Below are experts of layer 6 (counted from 0) of a mixture-of-experts language model. Rows are named router (the router's row for the expert), gate (a neuron's input weights, with its number), up (a neuron's input weights, with its number), down (a neuron's output weights, with its number) and show model dimensions 0-255. Each number is 500 + 50 x the weight over its row's rms, rounded and kept within 0 to 999. Numbers have three digits each.
After each expert's rows: a language model's description of what the expert responds to; "gets" lists some tokens that make up at least twice as much of what it gets as of all text. This comes from a sample of Wikipedia text that the model never trained on. Tokens count by the router's weight.

# expert 2
router:494458426517513459540509527462521549514584511388437459556556527558492370515487483575508543562444478531540538551534472493611534510493541427521488537529462517523456527573552438510452555453541467463532494528465452516466521461398542496511511505563556474545507462472484556525449478483497453453578511529534644521490501493448515478652528520568626481490488516517574506556528429428446422486395514571552494559615498512465512548526465490494579528458491466409456459501434549509412534480453493510472348490454587599520442478529453556432557544490581509451483495524529547537442562507604499536487474461499499530502507519449418559501406493452553562566502478489503578573568420484464483472529496604476528450545477584420586541538462488512491554522639539535569493492530552489533598542571558
gate1:517523520534491581492452513503507477487504513486464567516412462532544425473439567550547493490521518513430524537551445482533509502491535478491432576493423451482446508476531398485463443543563471555395535460510505538382619435519474498488528459503516548457542491583392554467507438422553502498582440503554480450465558483459619523542592559580444460449553523489533431493515436503421399531454530426506465514472511437401438452493448503515523528525506552478438534474409497446492538434486549501516499619480468407504477531527458433466496506477466434463470478421515507531553561548550512404537528365516518550568558479372524534503542478447531617593565497442510626515535457438473469425553451453462582515471625426518513551481457444482542583521510542485501438482579469445562470543560471
up1:468437478599436451569517561527460398569459377497385552625569471424499496576510522375458509463466524530470557524477479409584547464538452447558494481462590496523502460370533542492500548437524529511445456469513449493554412595496506431514439520564480507510455454400588481503438476446508407514510567568467457475532549497536553498494444503462547509486604550499515528488533511448545534489537385397479518496477543516477517508507517408562522496512457432493492435419496428481502551566567440498437545519572616509527500515549493484415420465519580535546460545470434455490461456505508533515543435530568449494482462477549552568371517544466535593489521478511420565559525564593494520434506526520493483467442552478521537446561465426494560496517491515520409549488569510395484518476558479
down1:570482548514504585577506489475445497400582653468487457436522438384472477443529498516464432443456553435528426583522431531466506582521491467542477484431483486414445536602481505442495496501557550462528594473524567462506469392551411568548500531593540571467639518459433498536409449501507559536439468455529530544536472600470497558506467540491360469463551472563427536516530547584520500508477534490384474411462466490375489545434545521508530599462529500541478554486472510446549517520494555588448562500523458449477577571548409423479527523489502553495467423480506435436505457539475545511501469447501566569539561541425477482487534463539559478500555414563542503547431521431425504414514469530538537522421528502549477506547493474517534430485493475555532489496542434519485470446476561
Description: Mostly the conjunctions and, or, &, plus agent or role endings and nouns such as vocalist, columnist, Brigadier, player, band, team.
gets: " and", "er", " or", "ist", "ing", " &"

# expert 27
router:487447445488574539481452508506473508528568422421526518512609510509499539516451567500426483527613540503507500513435560463455515488476441496560574384420463476456498512434492528383564549501518587475459507603477509451521553415550541579602535524466478475461587462432520519447477449520523524520532447456465460477471534550401540481473538517468478495524589543529538489559590483526559513415438487467525498515468505513454511520445466487590407464539406522613447396463480561491473479481527464481452570431454489465525486479511503541490557483439454454511526517519521472588534436435445458510416573416455540546596458486432560454534451579430520468415470492501501529492519464428503427458570426546458393503574429468477438470533546562493454471482450488524417465583594596383483540427398488
gate0:386516426499530450498530485489449504546545580460539475496503495553480590457610551494473510551520418472538546423574540441423542447540483447522436509503587544499530565563583511528438486462491554479417551536419459517580504443404561547499535505505490530576521429497444510455464513554432428493517417472521575554443469416361467472497462483488518521509508528475613509533543455527394637504463501506538463475461483493545473554557538497565483506437427484541533450509535508515450466504378528391457427419539475484549542521556463514433528511482455467530547520530438447545528417453429414509560443448471455568542503514503516488495552541531481499478579412542379486534504502453386511523460494506432513484496508475577434610592482540495539561476543502541509502460542448484383625547429471
up0:436544549508513443449488448441501385546467603457589482593485557440466508507529472449454537542521492454521552460432506524432509548447495514468547462554503452497534483535553502530492483533537523498514448399488477437537536570473499597442421428462487408587540482523506436431454472540495489556507483570413499506436592463527530519496502456453492439535548532482536472487445468604486616552517554539467412564471571474488484555538489404523443512436404410486576498510559567451624410431448546465514433491519474401435415553498569454433484516498457456481451488448529527485445527507507362549502508415551414523453602477423454518478504516526495441492541529506529493493478499472551494441573466604550466545506556433494449516513492565496546534492526489469445503497563437529392611448464358
down0:548502583564510556454545511520468567632550527498425434487503535560509522455491493461471435596547490516519457556498519496509500531579558512548472474452462416537543480490500474413422501418501495465494578541497537408560494509589447515517461467529463481442524497489516432513510448547559522401467508448485491532491496517484414523429546467530514453459546589470501500471564508501440399501539482529504511453463609488469487529469480434525569451554535461485455491430464516512495508427478442504537470365492550624403551461389478571545471388501420508461509537588534529531603519493383576502582517426504604516557509480534502529503524432594439518495503536454465364486462490395426617476615510483534549538482549428568516523418472534406481484460482510527513467533420591506520500469574440
Description: Opening parenthesis, en dash, opening quote, slash, line breaks and section heading marks in prose and lists.
gets: " (", "\n", " |\n", "–", " \"", "/"

# expert 23
router:461541407439522472513506583469490457614576471503516486508552527552551483515543514498570446562529357431559488398501594478440487481537598567419560525520516423505494409503568498498569541516426547423499541512518428469438404498447598512524459511517587509437415585502511506424570480544535438446512599491499530451515532463510439459551490554514530486510492536481473487464404526483409472501522497556509479569457440520600503530457530396534503598533420458458478448550523458486423613453484390425568481426443494594485453462478509566525533497532565547514612567456403474524497493426563486474489424607455479464443506399512437497458474476472503473529533488446431490497502485541497616556513470515492506514465516554409464489513450557473529497528452497469504416468486606464466548509549484
gate1:567468607414475502443478574438495459525490526499462384512498491491548490504498572554434551504490527496463494473577518429472562407491550550480600495494564429561525474496482468507405551470457498406513546470538477448505511500501568546544471471471463556426446517544541470537391472457461469526522542485592430522541523481528511446487437498594462466596468572578526501448443473556425575444467493549612457487448501623447414501543489425565555511441466477500493458573554475586555522531507522535496556442439515515483536599540515492481539388567557412521553534477526522467569404519523374499426576429513512532508535478461487497475545523437438472606588572540483380512506452526440482539609464465535571524444477571469500510499512562532462421486454500447529404509586456484489598507481511
up1:487441550508443444520558417532409458450507529503441532506459430552423496566496406538516561442465559544521502508435552532436517518508460444465471580451507505453502502456509504511493534457507487424533489511526469459540551358450488542455488417447502437499543498443548510519610483604553540425599455455417393456587559562481538505414531463434453570487554489543395501546438492595550498519431472482532573403521508498532414542364498515509497523453492509544555464583544560551507507437514492544498483522531506458505609530592522521498452514598395550489593553562479450451466428527431510593592489459451543417494519446447437472529524510486535444511484481551490394424477527522577440490456550458563495487496530386556472459489463480549474570531410474585519527472475425550519524529465520
down1:554530464427505511437525602508509500453501492494486552390533569497496497485597465446523462536438504549420403444468413385485425519469519540550483434517483525563440446473500475515460499540456488509561554576498520503486502500421523517543446509544442467492494636495526392550407447491576464457546539472506526467508477440476497489594503519534384497422561512454442549591513527518496565591448501497500474575506507468539537408471493483521550475479539581472451435551545458609559566447462531508466504494567466542473626446431345507478502503473496571552376542500549494588473558417567469443476474485615419531460499484486529492451598517531435496453522521514454467463510550458506591514510487505545559506434565473505510531522540460405574487337438531509501432473451489462443541526513479
Description: Ending pieces that finish nouns, including plural -s, -ers, -ations, -ment, -ings, plus nouns like years, time, life, as in disputes, streets.
gets: "s", "es", "ers", "ation", "ies", "ings"

# expert 29
router:501519560477532481520500470541467493439591418509507515442508541500468517546560572591603477536388573501477475581359494531588555482525576515516559557577543492580543524494541521555490497453541483520423441498434498577534485487422481600499468612467491499521517503508497491609533581503477488486519553559497442615503527511486552485535456504541622564567498601447480556560497478553554425503431531420552507431470440435548449624443425560484538519511464449481508472573451469483463489555485550424535439517492453524507479491566500463500518622488480481534490563467436581398494521536529546464522472550479546495525375440522395524462511396438585521507501438508578558544432432441452528424466587431506479497461483518430537451400512497470573453516493504529482587454542539465504468511476510
gate0:386440456484543481491475427583519492447522490603528420508478461439564420537478456530522472542469498548451453531555572494465531578504542491557482578537556500513558481482587510515427439476496467536605561446484596501500497454476480427544528526448516591477521522578482545450486429505559401572435495504508439598412447518578505432553421576474482539517487444491444455491490540534531533548423523547557538529473539469484458430591518440516398432504391533438498547430466554456514552553509502463573533411497513590520541501572407446527554477555434488443468372439499504530486422528439484377414565503502470438371438544509488390396416398530446485491540570548513485464523523551562509480485470536516505465472512506494518505474486568532462474473547479467447533451580475551546504540449501
up0:533440513554579478544505471491481428450556403490494530533443448559501460460510458440543472450450476505490475485432533482495572503505378432504431539598492437567535582556537456566533354372491493502527472619553473546482380485577598474458506519547520480565465514496515543582530441449446520532381441526458517509535548615480451552405502464495472526517508583551555547506466547457511480472529465504516487526553477458491505540505512497525586460494575490592470570541442464532413516473538512573489522411502438591482533512543465487463566553436545571458462419535617428540530512445470469458544478430435514411539545442536538542459454408489508506587573482506518465493478464581469552551436478510476503580493608508557438502441520468542531603541538580545564471501570556445547502492544500
down0:480403548471494457479499520493513506469507526441429573427427495568431514525409476585567498541544512517473529513561447642418436556528454499562478329428492461478507393531450437564508556486519577492547468473554431542469601553570512382370500449501599471427412496519491464546434485429437528491517415524466519488434529508520455664527506551451571509454450450521533545526447495434605454532501502500516505456501483516558481509491500543493513500577511498410433497518549493491517445483447538537592521523508503494503490537527512530539486456471476500502474502541509552497475537535592434603565451512465491542527472545542538409546540526542521523435660485412511431496454436522552462451603529435436433589547497507574451554481544519533527442521504512597490514522530542505549498480496542
Description: Mostly with, also like, including, without, as, and -ing endings, introducing accompanying or example phrases, as in collaboration with, coming up with.
gets: " with", " as", "ing", " including", " for", "ating"

# expert 18
router:504645508521414482485561567486473540554585415442536440460517585450414549604580469525534490562395580498461513523469480465533472489496550585474494430564454520502436533499505530607463549430509451514408463491475486587485466544500476546585432518458408552519492415463583457631553564453442477493508552575437511598512540480518467462530538480507616490514485543487484562574468522568544470508433582473527536418503447518552508579512387508510550478489537436554519466508466515503599520550587441469524404500535498501560508434592498532452559577535479470457470544448465521487474502535545467559483460547461526540528401454511419463538450459473522478457437508512602449546455447539519504475430454423510514423514440490473491466447393516432589442559575535531558503498458498536561455473490547
gate2:466443560509491412573459450590544513438402448540450459456420544515433535431511584522480487554438514581568466448429429555480576494517470431505470510506558498444538410414471516426465439457481493513515565463515521494559455463509488370489555471547462568442530508478452583560409430462518518504486479451493520424526536479452520458463506555579550481540520389488500523538515492515524434476529410519392506554505435475511563491454420479473427441462519560417502515565530507523420524587469513564474591391486444481531552499513441420529453549509516460459384596438542537555538532517497597508521449512579595423507594572438477454480472485538517539568509492527515544572518604472524391535480609514476482500515476421474497480546485579572562487444537526577484495441513480389537481483526491
up2:446508547457393531508398504547454516490391510593542474484495549508506535566513514432566591527416468541489579464543519432527590465524559562489516538523513565540449450550466485560493542506564532439507492471565410570476491485510583471528371472419601521422427404548605397463529527488432557546596412496520527518484456490499520454508475510561479491467451434540499500429514434531493552529471428458549458494470518515494514488573487420506545579435481497490562417472576591502486534584451388516463570488515511557561457424535489544523567528529477466476528536602430478534512495417455557544537547481502546519522447520460443460477507492486552488606526439528453553487589505518481486518455460427551384483567495469453528510595569449443533436507421413538468582416471562550540537533434494
down2:484565407458613557444497462529609483538502497541519457514484530427541395484454488458523414463531526462562580547449437475449523571477535530517547475584538585432572550377507524457418460558503532420519458499386515516459527473465437475483493469525509433507487516497542455516505520433478477462552480475499479412522486571499403591481453407529388569523487526474564540474539478531591548449424626405542469517492486492454528485515490523518502457464363598565461482378586397570570470473621457437530454478492542489430441525491471547451560520550542462499497519507592546494542473561403517541436380448480544594521442483483486577549546452531583527499488478481512569540503519476448570495474521527462417461489480417472507430536523498471477516505457518436542495438501492521484487534556490
Description: First word piece of personal names, place names and titles, such as William, Tom, Mont, Term(inal), Be(irut), Rev.
gets: "|", " R", " was", " he", " St", " be"

# expert 8
router:441484518501536549388445436412531488579493533519462479565412550579504433447441448559526542445467560425487458418547449514497434518528421502519550499531475527446434557470535545535530452459442464465580455411481460507532447514452581582446549437444508526563449462483555456451435554490516480505527479441491536426413450588503520508423494426476465405512457465579458492482432535552443582518477491482472553536415522467425514550498447558564554593538451585435464495493449511507531491484419500449530476517563466510586418574584583463441542482473507439561544565528538515487407512427481492544496499395438525429456584576544481615421588549537552486446518516491497427611441496470506490509485473553444429554458596498441563488504558570479536510511524492545443562549456557541422500499557471
gate1:477407425563550491452339472428530569553499471549624575543463483540478495484414556448525544449421543442485507438528470427571405493531503603534548500529458505504510525414519456539553506457525518524540411427502529428462351521470481571450457464503412456448519496498485405529421521566532459503483583481466529454447443454410463490528591439421527583557538470425517436454588489469498449483495463476501520530476500498442506556465500483512406537472475457450506537539460491555509455571514559531561501553559518460523489581462544539546445377455509556472513574541574527499496524499412518446478560538412442471523485487440522490530500461520509478386494629558549557546446505554478527553566510482478409541514543525499455506447496547550546502509601488477482587525527573558455578562441453
up1:529500480469580463501515486522591545445505445488445563494492460428480506471539566472497491536461492563513420576413459488534446472633470377553471477555581405439466515506556570433485469532554458435523484515461595577533505566485446417556594483497465461482552474478502505570553403594539596515569415522542538553603493444457474521544591498562552476488447501540532577594551438560513531433495490485534536470496459499448513470457482409507463471580540549569539500457514578576387460503469579558494541501478541449461425508516444468491519570454532485467427534567500493435502549521533485493590576533479498496448460412506518491477505431449505512483597465623470477483407438441549568460445506425473504535525445542447488538494493423516464588442572493476509495546601535562578585494480429
down1:523514528497479529564507477420460494475489491516538462516459523522536463476514462498435621519521326457555578518563579521518507508546466621482451497484482532508531540517483462592574451542506409550625590409463509455478439502491572477449403468415454527421429472502399412487560470430476508563522544548461577510364445435507534452548468506509494501576492493424544522444495499495519531552500479554563539504420463473510519486445500440519567499468422504475557525496472497440493542504548399539533428545507433528563530562567548494430506438490567581496522484439548449531330442504493534505434500542514452523551526498537500439562456497557463504420375563456537457416459497484440406557465546459575545514569509430406523503510481490543501473580448541524580466481446427501523499491443456
Description: Sentence-final periods, period-newlines, table row-ending pipes, section heading closers, and clause openers such as that, which, when.
gets: ".", ".\n\n", " |\n", ":", " that", ".\n"

# expert 19
router:512424421535624445538521549430506420527556486407576472383547537441511402578504490490455582422466604471482523575513419496519497456533503525443500585553484482466508463521502577419531526500416482479529496514477517500531537510420509494566482563382489433562506475441547525556492579509478470397453556498542517478530460490531489520506597580520588579507549543453497521496474455374567533536499439511466486429591491584462511443498438511504508498595468541543518435490544555464592471557498429529436560574479599540411427427498489480453538407459516493496458596456493513567475529608512503484540570450502497460537523503483423501524595471513501418496551519609499494571536524585583527469421577462560553556519559528468531449452524529459526515487491545535512487576619530532506469489532466
gate2:507491431449559568448533465453514482515567493461562505503553487511516519600542496526456485603510499452464512526451503480495493453519471522476487543433497433448383558508502376514477472492513443482501434467595524559508418592531519555461485444487417586511482486534504556528541400454517449474477475511545484504521463494514463477499517530602499441587470599546510473440513524569528463489525513543454396512488472417507633478575543502510517528509475483399447528510432403524497598450363554494527587498519549511455485482479587450481487374496619583481509532497535592488468424540441465463475537496544422465410506499521591427474506451555551556533595511525585469505555560487528565555517517495566451472435351567420498442478514549547555543470418508467483541529486483497577460374454535
up2:468484512560511501621488467409538506513452514399522459475493472446496438394531553447488595491470524566483616590523550452514459513473409544469515510504569463470394572541514534508584565544481503562475537449596552563548507437481494495472540441492516482432497518486542498522468469579465560442494500484486498567452538429517631439442457444448451491439553477465522423640562512443506507435543573436438450440436499482460525554447474613501433465508506504563592454584521534491443533471579476453495430466454523489485506539466508459577476525524378468576421517508559464464491390530444517585414566449534474502525472532501515490559412514583446368543525566469502526480500422590543578474504515556514483525472462513462544471547480492514423482501522384467477521513546585469448458451445481
down2:495459534520477553499382468340491506542578562523547406529562553463513496483445540529531473622460427508543517528521490455490586556403573499486542518463457549547492507513551489474501458526443532534541495525476541511551571378540372510581422509496421444515562414504507418501586560512521444492377489439518459417501471502507539484468497422477418537399537473474435456513448537483503470427534513463514563460533520535563508443514486471506482449530506470508500480466595472622518493493495470490458500483460391487544413543537480490569530527482457528524593613421502451580465561515475500516459538487576545493470502507492527544549540597537547462489420482502511467468361466537552483429490372480507540528379482490535546523474513431479477611571529492467511457506458456458530530461378423
Description: Commas after names and places in lists and addresses, plus table pipes between cells, e.g. "Columbus, IN", "John Abraham, Bipasha".
gets: ",", " |", ";", " –", "),", " -"

# expert 7
router:428504587403462489559548492483488506539504482498473415559577530489546550454554532468505456541458515482469473485468465515551540549505597542467494460510514431447449565539520506486465503441460430452505478601441459494472502452486486523592477519467475563499459424515517515545569483515433467398563626545518425495565573413492555463547541464589565527493515475562539537459454490538536535552384540472579555455474563470425463582468424569494461592466547419465551515443529464484608431589528482566425521526482541487430542602558507501533507505476458545569544562470582597558462517498482535564568573457582478547538528581562487532523495415534511538466447581473480401466475463571462536433539603463436581403467470593460467499433437442549443517566501488559504489516473479541540547425545436
gate2:483510542449502479492505552463485570481556477508577517414415488500489580420472432495480434458485495586380481572486435551488459437505474554538490415511489484543532547529527515482490525491441456473525568560436489428476395493440514459504503544462343528416428566583505426437444430520480515558577557536512494423442473444445578515423565431426459542495583496570491470516459437441517493484569417416498568459539524524601527433542531576557529446537595537524611507452534468487473526422495553400484511534565448488520409486488422491561524501507476475556500484469472529530430541496490517484536503588499454452460506463408484461530497548521422556452460562452478536499559544428495526450523432453483453556473577474416432493548456538446503619489566595541547509549555537508597532485571418
up2:543581517449575521498546451498488455541558445571386455473453518500508472510478476459504544575418447522478463548474477513466427485539532501463490556445531484497486485501502443431595443505590434411440526520500472465537572488573564523466516505451419473463536531531451542498546450575469605485481493465552497552423439454506534432542437496461515434429574493524460521527567503518570567452599488486587511450559485452485488415517533473420448431532455441560437572581523426443488579513391556434426619498471517499404428449414446615450583439517508525488467442440410466452506496488505568490535506438479475490567563402440517455533499476427469462572513564404410542515551464487532551446534532531442448455504523506540440567566428468590461452478552450598543517456556508463506524427543516
down2:529491466533396508530554491465588493587505415560460449539552593583489553538479501537482495565509484420506514506482553540409520535551472417529496454504487557439445552500517460515474484473466545508525467449474429434461464445561475477462471496513577580417456426608585469507604594569541447451556406516513474556487506606587576500504484440395519432396500449492565544448525470546528509493419503597462498492427470473476523493484481418503459502489536506459499431513496571448451433593495464541563465467495538562518399487530425548447523487416492445527585492454454448497451446534492524520520477622430539502411501576446473430445516562431524545638520537493467453402528596494527484489449411438513508406421497546469469484496433485495524520524519477546543514426507587450527585473541476
Description: Closing parentheses after birth and death dates in biography openings, plus quotes, brackets and final digits of years, e.g. "1968)".
gets: ")", "\"", ")\n", "),", "%", ","

# expert 11
router:621431501556531413481452520511502520497524597471512486561448467436473533479549543552427551547498552489588471487549454434490510452486511482415523617416531480466546441442458469547493505541555552602473442503402459483440562576494434481528524402549456533513466530529568455494493499463510493567465454510520510461490599500520579468430536620497566571538428455468542529598440527567354494435479501551506450481569452431407468519491476518504478454486435478458569514438530547508436459552493564499473509507553426535370530562450448499563469455534367433552504525478491521373500551534481445445539437420536588498464492571509543515421544481502514470571531479519467525477532547541480537523530433532388518508473465446574515464543431492567457408442538451527459407542518436495500463488421511
gate2:483480446506548495561527505384510432438527540456329605473604481548519498444445426430503483453429538516512487437477429529506485472447453384462499453492531473449551501499552399502566621556423419448523533475499475472454348477423581411537541420452528540559418450517519502554494465553466585422434438459510536526582485459448468491535546565547519486484478465516534574517461504458503441519499495547409535448507422498497477496581556450566491559528505504438462465455487486430456562439531421472527576458562487499530403511465481418429529441526572464576458529490484530560442512452572443531510513450467508512567546411532507528499507381510498497480565419432510508403520512533502544547602457510473545495495486480489575475575545474504500524513536529476590531465511551460427451431569466
up2:520484413511490515497356571416451509475448457458583500435510555442567471514504606511530554477537501495540454576442495494486402516455466551551468467538575444489502602538524559484535499484508513514533429443614477600533601485519519440479510447548511486521424436516549486513556473473540469409508531427514620510515518605553528561518469451511442559436620566523565411450533480413447573419498474424489462559569463518534514435519596564425523540581583480509561423449554498465529544544537479403434527463467475541459480404539468582568511505504489536542434511477532427557428420549511490506522485505458465514488380574471414444527488489545452459409487524453489524552463442530464508450474419494509488595409487501463474527415554539520507487449516487554495486462454485517424431558456510
down2:471438437462433449465512479405494533560478501497526506494557485512514481515464452500485502434480446459465464503475464518574487516500519590566550543574411534491484476566467490459547519568569421437591589479429499475460436404528492475433509433444461605527516525457468533526431494560484459455530432492575444469464397497460419527465382465643607436456460550565509470421527485461489564504495391494479504474514469522528506537461506515543523540573527435506489455411388466499501509400429544518537564599517526469548545516577521413447493502490561489460485557453527428565542517526519537502536468589503402525486607499467520503543541467475454571396534599502481461529589468458440565488478491542422553459463376582488487453556537575541552481478440554458533533510541539349492466526487505
Description: Prepositions, mainly of and in, also for, on, by, from, at, after a noun or verb and before an article, as in widow of, searching for.
gets: " of", " in", " for", " on", " by", " from"

# expert 4
router:449424508480437503493631400481476532414575545462439469541460425472410554520428527447458474510510405488473605481485561586380455537450528533442441461428398553489462574572495458506564489620475504486468583479566533335460477419514463524435497579436500431460492461428439464548533552457459468489397506507493484538498464496512533464476445504447431533479493521432459559538464575510556459540487529630457477501460517503503523468518439496439479498558463495533528563536468493385474444436590496525506484461548444527423539529497556486594572567482448570550465494426483488521480595457521543516512485534498525490512463488421496490600474477506490459553520501484514472510602443499477431531421558499539486594401555461570443519566528492523462451427446421437463548522402507500504473515457490
gate2:538523515592459511501509421418484530502482561600549481570534500485537454544468458551434544515505522501520562405474511446443485542509566419535518555455504454537571616560544452492608441570507497488592538428466462526593479465492525553528476527490487512511547522445537497547434429439416540498460559472618595465528508505457486455477512515582392443487383437509503440499496519499550511493523494452494440569421541418534521542615524572490506416628507427528536484506520534376480522431460447537484591494555517505505538546520525395449554519410477472533436515478471388482461497435511628553563544556510456380493472474486442497558494513537410550530532517607504429473534579482433553491489474489493521516503596521533497529511484513453491527450601452496510581450579474541563478436472509
up2:571446548402540487589527470569544481587473516480441578474512501415567477434545603465552547475580481477480372515473500545512515546526478421496543517431454512514503493494556569488438511459553529518427481572497518565483554525526591438542460456480448454460468411537417528502447431416459625529488467459424482426535484438494540582495570514487485463399546413501411495565542525527414606511477477532493449461587512583524558453569497521466566502388482479468490488439554483605464477508453483426505500479581464483564476502464479524524380507518539499460599468466459533561469512432492401406521443460581448524513483570510569528500517443518491560472530429461425487435483454534551546545467493552435566485475436533556467517478578411489385473471561420463483506566437472557479477505508540
down2:523573518496570413512585484518442513468510501562438505551504509536539450421568450495467490494552458496524529335565507528543572558427506478469498604541450476517635498477459458468532553558439496571511527491489452460504554385510562565478363448573416506417455501443469535587463527468447574511596432550607578495452458462490600601551466472551510530457415492497412459545478437579512561506441460493434515526452509511513538456517449514584451550556493508528502523500492538450534504476483463524482444455531523460540537522463552453410489449466460476471498543439479528386569496443490442518557458567668533492577512589492467534490408510536471477489545553511496500462587459519531461560479499479526508543466454522536511526504496480482425602478548500559552471555351476504523534563510449
Description: Single capital letters and early pieces of foreign or unusual proper names split into fragments, e.g. F-ä-llman, Q-ing, Bab-ylonian.
gets: " S", " K", " W", " H", " D", " T"

# expert 30
router:530483458472516425512560569604482552566509529455589433515490524517407563514534476513466497519438452472401464534494486435443513458469549536436543418594495557502428583488551533595624607518517386551397440547518521527463433495552442515547332520443497475552512493473496428544505566453477445526477468551508506587510453440453515514572465369597531408514453563471464490566436490561499458483538534502500534484513560512450472521539450453470589570393460397450440465521425520516583544539568504447471483470600590508449575507522518498413476569513478538527455537470489496490460575562518479587487504537486513476496462412479434551533433483528477470431499485412585443468473449505460429468437546490528514468493505499541504488423575503480535498546546469506534496452424441501590554487544480
gate2:487471477450486503507468505578558457416426576487452619542479556539509481449531480423605518393532427462434530459492557534510472422577466509444454465512505449539444604522505512569491510526500439411470555490513570447546506495489567504557476481551551504558488431505538504435489420410532453603498591504478518534487517447570600563486534427536446539469422531533458566548472511507579513489594432518544542580465584528501480446471489465505552558405471471528487472530461448496516499479454545627527441480506470512460564519494422586515486552533522533514492514518470489523572452539473556465591457604461443505500503462503456546569410519538500510482534455533552590462496602503530499485486422567463431625447584519466537571516554493482497480515496606465386442487567534531394576563614443
up2:482505482510550609462508506437537454456503477527543422632492356544439501460501474513429557493509539478533541495537413414526469487437502533503419481399527417494577467577535525429369491531432566457594528542586511479463554515474523601447451451505467566442539466525440575558502518462517525465483516551495453500562542519447536419543472462504550485505516456563516505491467559515450535579548516395557439482507432550457476467448444505432409456524487521486549588498510428476446484509491603419551521510545464438485537463471427472595464550389549547509447543519581463499459428491456578598511487469479510535545451536487564522492492463535503525423479505554530575522435549487460572498538452573477528461476554426514485505620467487473560458503458502550536553538505386560537410413441608
down2:452535470536508533498451453464547471477477380555460509545637476568371442441348485510432531505436376516513496479611536509536407488546492489511563524590468474551354531434519566557471561554502571506407555546433518533473515490469533538523488573467562441521479580434451503497480591424494457527475497517594493593473468472537457483510534461525443537420478472482504500504462477480610441445500543514517524537527510486498511556504619416471555506492563506519527529494466425456564530430407481520483487556572588518509471509533514484435455555468533598443476531458477450482565552494440544515471519496429477501518421520537493502488493490551480541484465547435516575438596590545483513459508443459454492546502486555548553505445550494596521465587564607475470493495480521558580494475644450
Description: Single capital letters and short capital pieces in abbreviations and names, such as H&M, IJ, BRVM, GNB.
gets: " B", " M", "M", "S", "L", "B"

# expert 3
router:482508582465433543517502485582513465456485470586405460506520575570549487419494516459532428465545532580584500443530426528520508468594473470520462561467559475571491497518447553435519460500538534464476517580557487520517564449578467436485565478469544512418529558487504501528551456436563524564514471423497470521527536536597506503490464482450393504512518430489468539401473580386512533457518400417559541549537447565488464463427625506446507453519537446417461579511444505458429482556595513518454504455549486497458480509485461557560482509470499500507564425416430441506617441500491551553471429565492501490559575557548531460473434516476396575522520506412521451417499474564559479575597401472495537591534550386569448542517487505433487489427530518385503497558488464487546425457496548
gate1:471493475479434500490461400494473485467508537496407514533434486483490523486545480506451592425538531406571468454464493546503440520457514489456461520420607467564604567501504591575456493582475514565496414503455505525462537578500551414537509520554463472465588572450446589575553445531492421422497462557543469531506467479488509458463493541464463497490524411441525540433497578497520500534522482535558526504454500489440446528471524498451484563487462488537451546471368427511555526532472509478570504507446513542519541477483580460510585509467512519485419367558577483512580428498526556413546480392627463538597479576437507510454604486577449533498478520528468426476507454532540520430590448505386519489522471488433544467442508402484430504497597374493528544483572433548424552430437525
up1:496559542502517554442544530516473506508555430510517417527488525520512607556588465457475444488658493467597555459525514512461539595493551578504440478516505598496450498516458469530511505501475531547488499449454629580453519471481492514469497488407399489567429501556589538427440522501452510491532535530485537543487462491483479490601525488552526459387532451566458492456451424467459530408442597542492525448467508509492589520577495462491517562508534461444519570501518542538500553467485454517558556512488515472544506612554507529443485477463539598532556518410490555447450479464594393553495511501438452504479488426434420521593501458482411515565446525522541442469451428454521371441517519514501467520503546471538462483561551522533436506485466481408389376601429483459421568447501603
down1:473579440498537517523444501442503540480584495519492506485534431438478515511535479493498462451434558454580539448513507499455455502518428498561550519455403478493468474473440483462533571431607461493521453559521520414472547530533482599495462481541495523449463523480496487559508531453534493422421450526475482402456541504442524566487431540560419412412575436520468513520540570546473525484489469464480498505555455424465460385528451518506462520629512415480450468586582523445510535500434430487500476548569594494477518541531439519464550638515434392630517516520539617480446609454520573583541501528478525451394490610490498565486514531455439527418518601430506444519481474515481467507399397578459474508480479559459560548430468522524543518508535453521584499531557592550523468402484517
Description: First cell of table rows, like row numbers, header words (Season, Party, Genus) and infobox labels, plus some list-item openers.
gets: " ", " |", "2", "\"", "6", " No"